config = dict(
    n_layer=8,
    d_model=256,
    n_experts=32,
    experts_per_token=3,
    d_expert=192,
    d_shared_expert=192,
    activation='squared_relu',
    moe_layers=[0, 1, 2, 3, 4, 5, 6, 7],
    router_score='softmax',
    normalize_top_k=False,
    routed_scale=4.41,
    balance_loss=0.00417,
    balance_bias=False,
    router_z_loss=0.001,
    router_bias=True,
    shared_expert_gate=True,
    init_std_router=0.0162,
    lr_router=0.00103,
    vocab_size=32000,
    norm='rmsnorm',
    norm_eps=1e-05,
    tie_embeddings=False,
    optimizer='soap_variant',
    lr=0.00478,
    beta1=0.95,
    beta2=0.95,
    grad_clip=2.0,
    batch_tokens=[131072, 262144, 393216],
    seq_len=384,
    train_tokens=757200000,
    steps=3046,
    dataset='wikipedia_en',
)
Below are experts of layer 4 (counted from 0) of a mixture-of-experts language model. Rows are named router (the router's row for the expert) and show model dimensions 0-255. Each number is 128 + 32 x the weight over its row's rms, rounded and kept within 0 to 255.
After each expert's rows: "mostly gets" lists some tokens that are sent to it at least half of the time; "gets" lists some tokens that make up at least twice as much of what it gets as of all text. This comes from a sample of Wikipedia text that the model never trained on. Tokens count by the router's weight.

# expert 18
router [100  75 101  77 118 102  92  96 158 120 164 143  92 109 127  98 114 144 158 122 163 132 109 123  90 171 108 116 147 151 159 102 100 140 140  96  84 108 112 124 170 135 107 138 147 187 134 130 179 153 132 149 187 117  83 184 156 134 177 144 142  80  47 156 143 137  78 114 132  95 132 148 189 158 167 164 137 140  84  89 148 146  86  95 188 125  99 144 159 111 169 153 151  87 125  75 155 132 130 145 151  98  93 143  97  79 136 107  98 159 135 179  96 111 163 127 129 125 129  91 126 172  77 171 140 129 174 170  96  83 142 124 149 115 114 122 141 131  65 130 107 114 136 165  36 121 106 151 139 126  90 172 156 195 113 158 195  99  92 168  73 117  84 175  94  81 134 102 145 135 154 152  88 173 160  99 148  81 158  92 155 117 174 145  89  86 146 117 153 124 145 141 138 149  90 117 158  93 128 106  88  87 161  98 203 120  86 167 147 151 144 135 161 107 138 142 159  69  93 113 139 128 128 140  93  99 151 129  70  92  40 110 124 100  94 163 150 123 171  86  98 138 110 201 113 129  81  99 148  56  82  93  90 141 141 158]
mostly gets: " ", " Democratic", " Republican", " Conservative", " law", " research"
gets: " ", "'", " S", " C", " Democratic", " film"

# expert 19
router [111 146  87 126 125 114 117  52 153 166 140 173 108 136 138 191 150 106 184 113 151 121  90 109  87 128  80 115 165 123 132 117 139 100 145 133  65  55 113 154 141 101  53 135 152 139 116 130 176 178 132 115 145  61  83 134 194 127 144 155 123  89  75 158 138  80  94 149 191 125 154 129 173 184 122 136 163 121 134 140 135 148 149  61 162 132 107 106 125 121  91 154 176 147 161  84 207  71 100 135 131 123 193 156 110  95 111 132 132 101 129 131 165  86 129 103 164 137 128  92  93 102 158 174 178 136 144 169 144  98 142 132 180 124 134  90 148 137  86 130  88 147 112 134  61 136 114 142 147 139 132 107 226 173  77 119 135 142 131 106  78 137  84 123 109  53 124  97 143 158 133 136 130 139 144 143 133  68 139 100 137 162 115 153  70 143 137 188 156 118  86 166  85 160  51 149 171 111 113 103  87 147  98 134 208 120 116  96  76 215 128 146 127 147 168 130 176 174 144  81 149 116 105 120  94 118 142 112 146 125  88 127 102  66 156 101 104 146 121  99  92  98 167 150  86 163 128 101 156 133 133 119 144 154 123 136]
mostly gets: " of", " for", " in", " during", " throughout", " among"
gets: " of", " the", " in", " for", " to", " on"

# expert 16
router [ 96 119  67  56 115  86  79  92 155 120 174 156 111  84 117 143 122 161 163 128 217 127 131  90 123 134  81  93 164 145 197  95 141 121 163 112  97 124 156 132 147 115  78 136 150 137  82 164 188 147 123 111 165  88  84 109 152 155 140 174 117 102  74 125 132 162  90 158 160 109 142 122 111 138 152  98 145 167 111 107 151 158 152 140 159 110  92 120 162  82 129 140 123 112 102  81 162 136 154 126 153  94 107 130  84  99 141 126 123  82 139 104 141  70 177 138 152 118 154 100 125 149  33 166 125  96  95 124 135  57 138 110 117  90 104 137 135 132 127 150 101 124 145 125  74 113  93 105 100 147  83 138 127 192 123 134 148 177 113 167 110 166  86 147  86  90 132  98 151 184 135 152 107 122 151 128 166  80 135  97 150 118 136 121  79  51 143 158 149  86 143 127 130 144  35 100 135  91 127  98 118 113 149 123 183  94  84 147 128 149 123 156 140 137 204 141 158  98 154  82 152  76 123 106  83  72  95 118  89  92  64 126 108  98 111 135 124 141 149  86  93 110 118 129 186 162  41  86 125  45  98  92  80 147 166 139]
mostly gets: " Robert", " David", " Peter", " Henry", " Chris", " Steve"
gets: ",", " John", " also", " David", " 17", " Peter"

# expert 11
router [ 78  77  55 141 131 149  78 131 201 154 174 149 100 136 124 125 127 127 133 198 148  98 132  89 163 158 117  95 139 141 202 110  94 127 166 125 117 116 123 144 166 109  62 124 172 151  54 150 131 120 121 117 200  95 117 112 157 134  83 158 120 115   6  83 115  90 102 181 131  73 153 169 175 141 123 152 121 143  94 114 173 125 144  75 165 132 151 135 214  97 163 160 139 118 110  61 149  92  91 115 134  88 114 155  84 100 127 139 103 148  76 102 153  95 169 134 142 153 133 116 148 136  95 169 111 128 169 154 108  82 123 123 158  83  71 117 134 139  82 163 117 138 132 128 107 111 131 123 152 162  94  95 168 190 117  95  92 135  65 136 112 182  81 162 119 143  80 109 162 172 133 149 117 141 119  86 140 117 139 142 119 120 122 123  98  83 152 168 142 136 147 141 126 151 109 121 120 115 148 136 131  92 144 113 203 119 139 182 124 121  81 181 159 134 172 130 152 114 151  76 142  69 110 125  74  85 100 151 120  87 137 117  87 125 104 102 136 148 168 105  82  86 165 163 196 134  81  93 125 149 126  58 108 169 155 121]
mostly gets: " the", "The", " The", " This", "This", " Their"
gets: " the", " |", " The", "The", ";", " their"

# expert 14
router [108 101  62  98  92 151  95 110 158 163  96 142  95 149  97 150 194 106 129 135 119  86 121  97 115 115 113  88 124 113 115  73 117 113 149 147 114 141 164 151 114 171 135 231 166 158 116 160 160 110 148 157 181 102 150 149 153 124 135 151  69 113  87  69 144  88 100 163 130 137 138 167 135 133 160 183 178 139  84 106 170 149 112 159 143 104 100 150 167 113 167 134 140 107  78 110 123  81 140 103 183  85 136 155 131 127 116 125 109  87 147 120 156  98  95 108 187 148 149 148 160 169 118 187 197 101 150 118 168 114  97  93  94  74 105 156 189 143  91  62  99  80 109 178 151 142 120 166 171 160  99 139 122 179 160  98 166  85 147 109 155 120 137 211 172 106 129 109 162 145 150 165 114 121 179 131 146 158 169 102 197 167 142 144  58  92 167 163 117 150 152 126 105 137 127 120 150 147  89 102  88 122 171  47 170  91  90 152  91 167 123 170 109 125 189 195 125 142 123 106 146 101 120 115 126 120 165 130 117 103 108  87 102 100 132 128 154 169 182 118  69 113 149  99 174 146 118 127 108  71 124 102  83 127 163 120]
mostly gets: " (", " He", "He", " Votes", " footballer", " politician"
gets: " (", " ", " He", " who", "born", " was"

# expert 21
router [ 87 102 124 105 140 147 149 191 194 172 132  97  89  86  72 158 184 131 137 141 112  56 150 162 151 110 108  81 117 114 140 144 132 101 143 151  97  84  91 106 166 137 105 111 129 130 130 142 172 176  91  98 145 110 105 144 172 130 106 167 123 161  85 136 113 132 122 103 125 127 102 118 150 126 189 125 154 124  84 127 129 146 120 165 146 117 119 128 151 107 135 150 188  95 171 120 132 129 124 187 137  82 130 148 141 138 100  84 127 151 109 150 176  91 153 160 150  85 141 135 107 241 122 120 105 129 183 187 110  94 133 141 108 128  92 124 134  58 147 140  98  91 132 180  81 150 120  91 177 108 128 138 140  84  83 131 106 152 109 126 184 175  56 136 137 138 128 105 145 190 139 132 105 141 178 143 137 117 128 145 140 152 162 157 113 133 185 196 116 126 201 198 140 127 105  83 146  95 145 114 112 154 173 103 113  61 143 134 129 155 142 147 160  96 161 170  95 154 168 157 145 122 148 134 192 110  90 132 147  65 173  62 118  75  92  88 130 122 224 103  68 149 227 134 127 128 132 127 167 163 149 105 151 120 167 126]
mostly gets: " %", " Apps", " Singles", " census", " Goals", " households"
gets: " |", "|", " results", " Total", " Team", " career"

# expert 13
router [ 62 119 100 132 102 132  54 116 146 164 200 157  97  93 146 127 170 140 152 123 139 118 115 112 121 160  76 127 160 149 138 139 117 123 134 137 114 118  53 117 182  59 123 104 175 196 153 117 114 143 132 160 163  84  82 131 138 117 161 141 130 103 109 120 131 178  95 107 127 103 145 135 125 158 181 173 138 149  75 114 159 147  71  75 190 125 104 150 206 122 142 166 147 149 143  96 181  93 156 114 165  62 120 187 100 103 126 130  82 157 115 139 111 126 177 104 123 110 130  93 154 155  80 159 185 158 168 151 138  85 125  54 150  78 102  98 137 122  78 131 122  67 130 155  38 113  64 137 135 139 105 184 135 128 128 145 195 153  99 146 130 178 131 138  76  93 129 102 132 128 151 107 102 118 134 147 172 126 151 103 173 152 147 157  95 112 165 102 112 113 132 147 149 146  71 121 188 125 165  94 117 106 208  96 121 101 135 153  60 135 129 145 186  97 134 164 125 147 126 109 116 110 173 150 117 159 172 128  29  81 108 130 127  80 134 140 156 133 154  90 112 145 104 134 121 143 106 103 154  72  89  94 106 161 151 110]
mostly gets: " ", " a", " an", " O", " no", " No"
gets: " ", " a", " an", " A", " 1", " one"

# expert 10
router [109  97  90  92 126 154  48 110 163 134 131 149  75  60 116 129 106 172 161 155 152  88 128 101 147 192 139  76 167  81 229 119 119 109 158 114 143 128 120  90 183 126  84 115 174 132 133 153 164 166  70  95 163  83  73 149 173 148 143 156 114  77 116 112 157 118 140 132 137 138 111 147 164 137 154 179 135 114 137  91 214 184  91 123 130 142 111 132 181 123 149 128 133 137 122  41 161  89  99 129 167 104 145 158  84 126 134 135 125 116 154 103 156 108 158 118 142 103 126 138  93 148  78 137 116 168 116 127 150 106 102 159 132  76 106  96 179 107  93 117 130 172 129 123  92 127 111 166 148 144 108 148 144 146 127 137 125  88 102 165  98 115  95 183  84  62 118  96 149 191 113 149  78 130 129 131 120  54 149 123 125 153 170  92 101 100 181 142 148  84 185 143 155 107  62 131 158 118 160 112  88 117 125 108 188  89  83  92 182 136 141 171 130 112 104 111 119  82 149  97 150 118  87 101  84  84 119 107  64  97 125 158 111 115 143 121 155 206 184 113 118 115 116 168 109 145 117 125 125 138 140  90 115 225 165 104]
mostly gets: "|", " 0;", " —", " (0)", " 1–0", " 17;"
gets: " |", "|", " 0", ";", " —", " 2"

# expert 24
router [ 94 144 126 128 158 163  99 138 154 174 173 109  94 127 102 110 173 167 129 125 150 119 157 134 107 110 113  60 105 123 122 128 165  92 142 170  70 104  94 105 134 142  82 142 126 134 139 117 167 171 107 113 130  73 103 112 129 132 158 151 134 127  29 179 102 181 127 116 170 168 156 127 119  95 161 104 158 114 133 140 139 157 134 141 149  90 128 159 186  94  93 192 140  59 164 111 154 152 118 104 172 103  91 152  72 128 128 110 144 130 152 143 194  77  96 160 154 120 167 111  84 142 157  54 116 166 166 181  72 117 124  38 114  98  93 109 163 144 142 110  96 139 122 115  93 113 154  97 141 145 129 146 170  91 102 156 109 100 127 109 155 171  64 178  81  91 145 119 171 161  97 146 107 192 151 172  94 128 180 127 155 126 135 138 119 137 167 102 153 152 179 201 138 156  84  31 134  82  81 140 142 124 133 120 125  85  61 171 140 123 135 118 120 114 156 120  79 127 118  96 176 135  88 134 146 163 178  80 155 114 120 116  75  85 145 109 135 152 174 102  80 161 158 159 151 141  98 195 122 153 116  92 111 101 171 133]
mostly gets: " by", " Coordinates", " Location", " Votes", " Genus", " population"
gets: " by", " Total", " name", " Party", " Country", " Species"

# expert 7
router [ 97 121 125  37 157 131 118 149 159 124 178 169  92 140  95 147 135 155 186 196 147 145 155 124  94 125  94  70 106 115 155 120 126 121 163 150 121  98 130 133 142 152 102 136 143 143 162 127 177 160 111 120 138 113 106 154 141 128 110 143 117  90 114 155 154 126 107 171 146  58 131 165 158 186 133 157 170 150  55  87 157 126 102 131 182 156 120 129 172  98 100 145 160  84 113  60 136 132 132  96 151 113 143 142 122 101 121 149 147 119  97 153 141 105 147 146 138 141 132 138 142 141 127 177 163 151 111 118  86 115 108 148 146 141 119 127 131 134  81 148 100 106 140 178  87 138 137 118 147 130  65 133 194 127 122 143 146  82  92 133  88 108 115 186 132 109 112 111 145 151  97  80  48 104 183  99 108  90 119  83 181 154 186 115  76  70 202 156 127 142 120 140  92 166  96 152 143 107 156  41 113 107 115 122 139 104  79 144 149 144  56 161 139 107 118 101  82 159 132 125 180 123 121 133 143  62 117  68  93 116  56  31 135 113 155  64 127 166 188 106  81 117 163 121 193 124  82 129 153  36 109  88 103  99 138 119]
mostly gets: " Japan", " Canada", "ers", " Russia", " Army", " States"
gets: "s", "a", "ers", "e", "es", " States"

# expert 22
router [121 154  99 136 174 114  75 125 122 129 128 162 135  71  95 148 177 157 194 188 153  86  75 116 147 149 122 159 112 157 124  56 100 134 167 112  63 130 100  86 149 119 127 163 110 136  72 133 147  98 115 168 184 106  96 112 144 203  71 154  81 119 149 114 176 139 143 181 148 125 148 156 132 169 149 146 167 188 118 131 111 152  87 125 133 178 152 128 163 128 134 156 157 119 187 129 141 111  99 175 149 108 128 166 102 107 204  45 142 118 113 166 138 112 110 109 134 118 203 151 151 149  90  96 185 180  76  54 185  87 120 127 119 127 115 112 131 109 136 150 119 159 192 142 194 137 144  95 121 200  76  98 131  97 103 131 128 115 101 124 179 165 170 165 157 125 116 141 152 148 164 141 132 115 118 155 202 177 194 113 158 126 182 157 113 118 102 151 128 116 147 155  83 165 118  67 161  96 181 138 204  95 162 110 143 103  94  93  93 162 149 169 154 156 112 154 115 116 111 135 134  85 160 131 101 113 142  98 106 165  77 150 124 135 162  86  72 157  95 118 131 115 111  99 128 138 120 124 127  88 120 115  86 154 128 105]
mostly gets: " who", " they", " would", " he", " have", " she"
gets: " was", " that", " to", " he", " is", " were"

# expert 1
router [105 176  94 125 154 111 108 104 163 156 116 184  93 147 114 150 186 126 167 116 155 107 112 108  81 123  92 100 144 153 158 110 155 111 151 157  66  73 119 107 111 124  76 165 152 162 147 126 196 176 139 122 144  33  40 146 168 144 149 179 147 101  88 125 145  77  74 149 178 142 166 116 141 152 137 118 141 130 140 104 130 120 155  88 164 135 133  86 160 117  91 179 171 136 169 118 166 106 137 121 147 122 148 141 114 100 129 120 154  94 152  97 183  81 121 113 142 150 124  89 103 110 155 143 194 177 132 105 163  70 122  87 184  84 137 125 138 110 110 107  93 135 118 169  73 177  91 156 155 163 110 148 229 136  91 112 126 143 133 122  93 163  68 151  67  95 117 129 128 155 169 153 107 157 153 159 165  99 161 107 140 206 155 198  88 188 137 158 130 121 100 148 118 170  46  82 160  98  88 132 107 162 158 143 146 124 107 137  77 191 152 164 145 137 120 139  89 148 177  84 144 136 122 101  95  75 102  93 151 121 131 118 122  78 162 131 136 143 128  82  82 135 174 111 114 134 118 100 176 159 106 118 133 159 128 132]
mostly gets: " for", " from", " at", " of", " by", " in"
gets: " of", " in", " to", " for", " on", " from"

# expert 30
router [ 98 129 143 119 164  71 126 169 123 130 173 148 122  93  99 166 203 120 150 108 141 133 158 152 163 155 116 108 120 117 164 119 165 123 193 146 108 139 116  74 172 131 122 134 115 132 137 160 129  90 134 179 223 117 105 143 120 165 153 133 120 130 127 154  83  51 148 127 142  80 129 148  91 179 159 144 189 169 105 127 149 157 184 107 167 134 113 152 116 108 120 190 131 104 154 117 189  89 142 134 147 120 178 151 126  84 146 109 117 164 173 153  80 106 109  77 135  72 145 152  22 153  92 143  79 127 109 114 117  87  72 164 100 147  94  96 144 126 125  57 104 134 143 189 157 118 142 138 129 108 121 106 137  94 113 103 135  71  69 152 159 170  93 109 193 110 133  91 127 147 125 114  61 158 150  86 156 145 131 120  84 142 142 157 133 114 159  89  94  73 104 156 109 133 114 137 100  81 139 140 151 203 136  63 156 101 124 157 145 119 104 149 152  53 119  92 150  72 141  75 146 111 130 114  87 127 126  68 125  56 113  63  93 129 145 180 107 173 168 104  97 165 122 139 134 150 121  93 164  84 104  90 108 116 130 106]
mostly gets: " =", "---|---|---|---|", "|---|---|", "|---|", "|---|---|---|", ">"
gets: " =", "---|---|---|---|", "i", "e", "a", "ia"

# expert 6
router [ 64  91 131  57 152  95 119 107 133 154 129 115 113 130  92 104 144 195 130 116 180 128 119 123 136 115 135 109 143  88 178 131 113  61 142 105  93 137 105 109 131 144 114 152 137 207 140 130 128 127 123 150 188 100 115 179 192 117 133 144  79 147 119 112 159 148  50 156 158  95 118 175 178 141 167  92 124 165  99  92 147 201 144 132 144 157 111  98 122  92 172 145 139 112 101 121 127 143 114 104 126 110 129 130 122  77 212 134 155 139 121 122 151  48 172 152 153  65 139  34 133 144 121 155  72  98 130  78 133 111 115  98 113  83  91 119 187 103 130  82  81 120 154 120 135  78  97 147 128 136  88  79 159 123  86 140 161 138  81 143  79 116 106 131  85 109  86  99 150 140 111 117 106  89 125 179 128  89 129  99 166 150 127 104 105  97 138 190 164 159 125 128 157 112 107 120 131 121  99 100 118  81 144 137 124  99  69 179 120 167 128 160 146 127 170 157 144 136 128 136 194  81 126 158 108  91 100 139 111  93 118  83  94  57 122 129 132 163 111  91  47 120  96 181 150 203 110 154 145 108  83  97  72 115 181 175]
mostly gets: "\n", "Personal", "    ", "\".", ".\"", "      "
gets: "\n", ".\"", "Personal", ").", "\".", " ==="

# expert 12
router [120 182  90  83 155  94 103 103 174 143 127 153 126 116 126 146 127 207 133 105 148 116  71 117 100 167 122 120 131 101 177  96 156  93 122 140 131 104 157 144 146 162 119 126 186 136  90 150 167 103 146  84 164 107  41 203 169 142  64 144 123 112  67 104 141  91 122 150 151  63 155 144 146 135 163 108 163 157 120 116 176 147 137  69 175 110 168 149 143 121 133 149 157  85  90 134 144 107 143 179 132  94 126 130 100 125 137 119 119  87 117 167 102  71 135 164 138 108 107 110 113 166  86 148 155 133 135 135 168 114  78 108  97 110  60  70 138 117 147 157 133 136 182 164  53 163 161 113 125 160 105 108 148 163  98 155 143 140  71 180  50 132 106 154  75  86 146  98 164 143 146 121  63 123 170 118 159  61 179 121 225 156 126 159 126 158 163 144 120  95 134 134  96 139  76  46 128 109 115 122 158  69 122 148 134 109  99 181 157 118  81 149 145 138 178 141 176 120 152  84 163 135 134 114 106  90 125 122 107  89 102 110 127  96 130 146 168 136 153 111 124  66 140 104 111 132  96  80 119 140  85  57 134 135 142 175]
mostly gets: ":", ".", "\".", ").", ".\"", "):"
gets: ".", ":", ").", "\".", ".\"", " –"

# expert 9
router [ 79 132  95 141 160  90 108  76 107 122 119 192 121 128  77 154 196 134 199 129 137 147  94 130  63 120 139 125 126 162 146 121 153 108 132 209  60 133 142  62 140 144  83 188 128 154 113 138 168 147 102 173 132 114  99 131 131 182 112 203 129 133 129 145 205  69 122 123 161  75 160 161 143 174 130 125 156 152 124 143 135 133 127 110 170 134 118 105 126  75  83 133 133 133 112 111 126 115 125 129 146 116 120 135  92 106 153  69 146 106  88 112  93  72 113 104 163 117 166 134  94 182 112 100 147 202 115 114 159 101  75 146 143 174 116 111 126  95 121 145 107 124 154 143 131 125  80 141 156 180 127 120 143 121  69  94 144 159 121 154  99 140  95 121 124 140  81 128 120 142 186 171 127 178 127 179 155 132 182 107 137 141 186 149  99 141 122 180 126  83 111 131  69 231  91  66 149 106 149 140 103 123 145  81 181 140 124 141 122 150 116 199 148 144 137 112 115 142 155 108 155  47 106  94  90  81 137  81  91 129 123 121 104 110 175  54  76 159 124 134 118 111 155  84 185 159  98 110 142 124 139 128 109 207 147 118]
mostly gets: " became", " received", " took", " when", " announced", " released"
gets: " with", " in", " for", "ing", " to", "ed"

# expert 23
router [ 82  77 128  56 123 150 133 158 168 143 102 101 122 131 111 102 133 187  97 149 161 120 135 123 117 108 129  89  98 112 136 104 128 100 157 126  97 107  77  94 145 145  93 147 166 119 131 146 115 172 114 136 133  71 119 147 111 119  98 173 115  71  82 141 113 176 113 109 141 159 158 138 120 155 170 123 136 121  80 173 127 214 109 108 146 128 199 152 158  68  93 149 125  84 151  74 146 146 117 155 136 109 125 127  97 146 201 140 138 146 166 137 165  99 119 144 121 159 158 113  63 160 179 126  86 110 163 164  91  77 108  89 141  80 102  90 163 133 155 139 100 120 156 106  98 135 150 147 109 186 109 154 170 123  71 141  81 121 122 118 159 140  45 157  56  91  98  95 148 129 128 139 100 190 129 133 100 161 167 129 121 132 119 104 125 103 181 126 176 109 140 168 170 142  58  45 166  69  79 104 148 117 144  77 103 104 111 134 127 145 115 128  75 144 102 114 133 110  84 113 198  95  95  73 120  94 112  85 119 114 103 114  34  95 146  70 122 192 168 126 142 125  94 163 177 107  76 152 130  81  96 111 116 134 157 166]
mostly gets: " Succeed", " Preced", "    ", " Coordinates", " Genus", " Born"
gets: "-", "|", " -", " 4", " Location", "="

# expert 5
router [126 115 121  78 127  85  90  80 163 151 120 130 121 128  65 181 130 122 139 154 150 132 134 139  68 198 105  70 142  87 126  71 131  90 136 118  81 110 154 114 174 105 114 145 165 192 133 121 143 110 150 125 130  71  91  94 174 182 137 151 120 100 107  92 146 131 153 202 152 117 184 155 172 129 130 123 188 149 100 128 139 158 146 120 179 135 168  67 152  83 152 125 152 115 104 111 174  99 100 173 136  83 102 133 121 116 163 122 121 124 112 131 125  92 153 149 140  84 141  67  96 231  71 127 194 117 122 107 173  47  94  96  85  70  84 121 135 136 124 124 125 128 128 172  99 104  97 156 154 172  82 105 113 144 125 101 175 142  39 164 115 124  82 157 126  93 135 104 143 173 142 155  89 167 149 146 148 120 166  94 168 148 160 129  99 113 129 146  87 153 149 110 133 195  99 105 161 102 149 126 148 116 123 132 116  88 103 156 114 185  81 151 149  99 180 118 137  94  99  35 152 118 139  76 125  97 128 135  76  98 118  91 141 145 117 123  92 158 146 105 110 108 126 159 179 154  63 135 134 108 101  75  98 183 126 118]
mostly gets: "),", ");", ",", " but", "\".", "\","
gets: ",", ".", ";", " (", " and", "),"

# expert 0
router [ 77 114  94  99 121 142  62  91 140 158 134 165  94 123 125 178 146 174 152 156 159 103 113 122 131 146  99 102 141 123 149  86 141  87 156 155 125 164 101 115 166  56 116 123 158 124  98 178 163 188 122 134 132 118 120 137 161 155  79 153  97  79  97 144 165 131 124 177 141  63 177 160 173 161 142 128 143 120  99 103 166 154  66  98 171 160  87 122 189  86  91 206 135  59 153  38 145  78 128 125 155  87 138 141  79 123 173 148 169 103 131 109 142  97 113 138 141  73 197 100 103 235 134 154 136 114 104 104 155  82  96 131 147  93 125 108 143 105 127 133 108 117 147 147 126 110 131 127 104 149  93 133 193 193  81 128 148 133  90 125  78 119 105 168 133 119 109  42 154 162 127 166 107 114 132  93 158 122 140 112 157 148 139 105  60 126 157 134 115  93 133 104 163 125 107 147 121  84 118 131 147 115 123 141  94  82 107 147 137 130 119 124 150 149 155 128 150  85 105 113 157 158  81  90  96  97 149 119  21 132  79  88 143  99 113 118  83 168 148  69 122 118 149 128 106 136 103  99 180  88 105 115  91 144 175 185]
mostly gets: " 2", " 3", " 1", " 4", " 5", " 0"
gets: " 2", " 1", " 3", " 4", " 5", " 6"

# expert 3
router [114  89 128 129 168 120 133 145 145 146 190 112 111  53 144 141 140 121 138 132 189 108  83 144 101 147  77 106 128 113 119  77 146   9 213 106 121 158 162 135 176 114 141 183 119 213 126 120 129 129 129 119 162 131  94 168 117 146 163 133 103  87 112 114 123  89 132 186 145  90 116 134 157 102 146 134 140 159 147  89 138 184 123 141 205 118 148  98 152 104 104 153 177  67 139 156 148  50 106  92 137  99 160 137 127 116 118  76 176 154 138 140  82 131 167 122 184  43 153 109  81 139  92 137 125 100 110 141 130 116 125 127 122  69  97 139 166  79  92  78 105 119 196 157 146 111 136 137 157  87  58 107 148 128 130 137 148  99 116 181 142 140 103 143 110 110 132  84 116 128 113 152 110  75 177  40 149 152 111 142 114 153 126 134  77 115 117 132  94 176  59 126 108 128 143 132 154  69 113  81 168  96  86 103 126 132 152 194 164 125 138 138 106  76  93 103 158  63 119 123 126 163 113  95 160 132 127 118  91  86 157 131  89 111 126 165 151 132 143  71 109  91 126 128 126 131  99 145 134  99  68  95  79 115 159 147]
mostly gets: " ==", ")", " ===", "}", " son", " †"
gets: "\n", ")", "==", " ==", "===", "\""

# expert 28
router [ 50  73  66 145 117 137  71  96 165 141 181 153 126 103 143 119 149 152 182 142 124 125  94 114 131 151 117 100 144  90 190 104 118 128 156 141 143  74 144 158 140  49 119 105 183 139 103 130 137 120 155 152 180  83 116 142 173 142  80 140 111  66  42 165 123 142  73 174 201  97 184 208 148 152 132 179 137 150 124 124 156 157 110 111 184 144 185 140 134 102 163 163 144 129 108  79 162  87 131 112 143 123 121 140  82  86 111 108 141 130 142 152 111  57 128  78 166 135 139 168 141 167 104 157 192 113 121  98 120 109 102  94 184 166  93 129 147 124 114 124 101 154 155 155  86 153 143 145  94 139 102 163 152 104 124 122 139 155  92 148 173 191  96 129 140  82  93 109 168 159 141 125 131  96 118 111 144 143 149 120 148 121 121 144  89 130 133 146 124 129 106 177 110 120 124 141 165 112 167 165  88 115 191 109 144  73 131 137  85 148  77 168 146 129 163 144 158 132 192  64 144 123 118  99 150 147 154 134  75 111 104 130 127 149 107  97 148 155 147  83 108  94 124 159 119 206  71 138 173  72 103  34 121 158 173 124]
mostly gets: " \"", " the", " a", " his", " an", "The"
gets: " the", " a", " The", " his", " an", "=="

# expert 20
router [ 96  93 146 138 135 119 110 160 153 148 120 151 113 128  48 147 105 180 139 133 135 125  69 159 120 167 143  92 143  80 165 108 154 131 139 124 114 147 120 126 161 163  90 126 129 160 161 150 136 150 100 183 170  67 112 124 164  99 178 165 145 137 105  81 137 142  45 200 156 110 145 148 178 167 196 111 139 146  95 130 162 160 161  77 121 183 177  93 142 102 156 165 150 166  89 123 132 133  58 130 139 119 101 152 104  79 151  90 136  98 151 130 125  88 198 183 150  78 142 103 134 163 125 150 103 110 192 115 151 109 106  86 100 140 103  79 156 122 121 130  74 162 138 107 106 126 114 132  98 170  86 110 156 165  83 127 157 159 132 151 112 107 127 163  56 106  92  83 191 167 136 133 102  72 156 118 129 104 142  76 173 142 132  64  75  70 155 157 188 176 125 115 148 133  93  87 132  98 101  78  73 137 147  99  99 115  88 172  88 207 141 152 145 134 145 149 153 143 145 100 169 118 104 132  96 123 104 160  88 111  89  84 103  95 125  94 106 174 137 129 122 113  78 172 166 161 113 158 141 104 128 100  61 157 120 170]
mostly gets: " and", "-", " or", " &", "–", "–19"
gets: "\n", "-", " and", "|", " or", "/"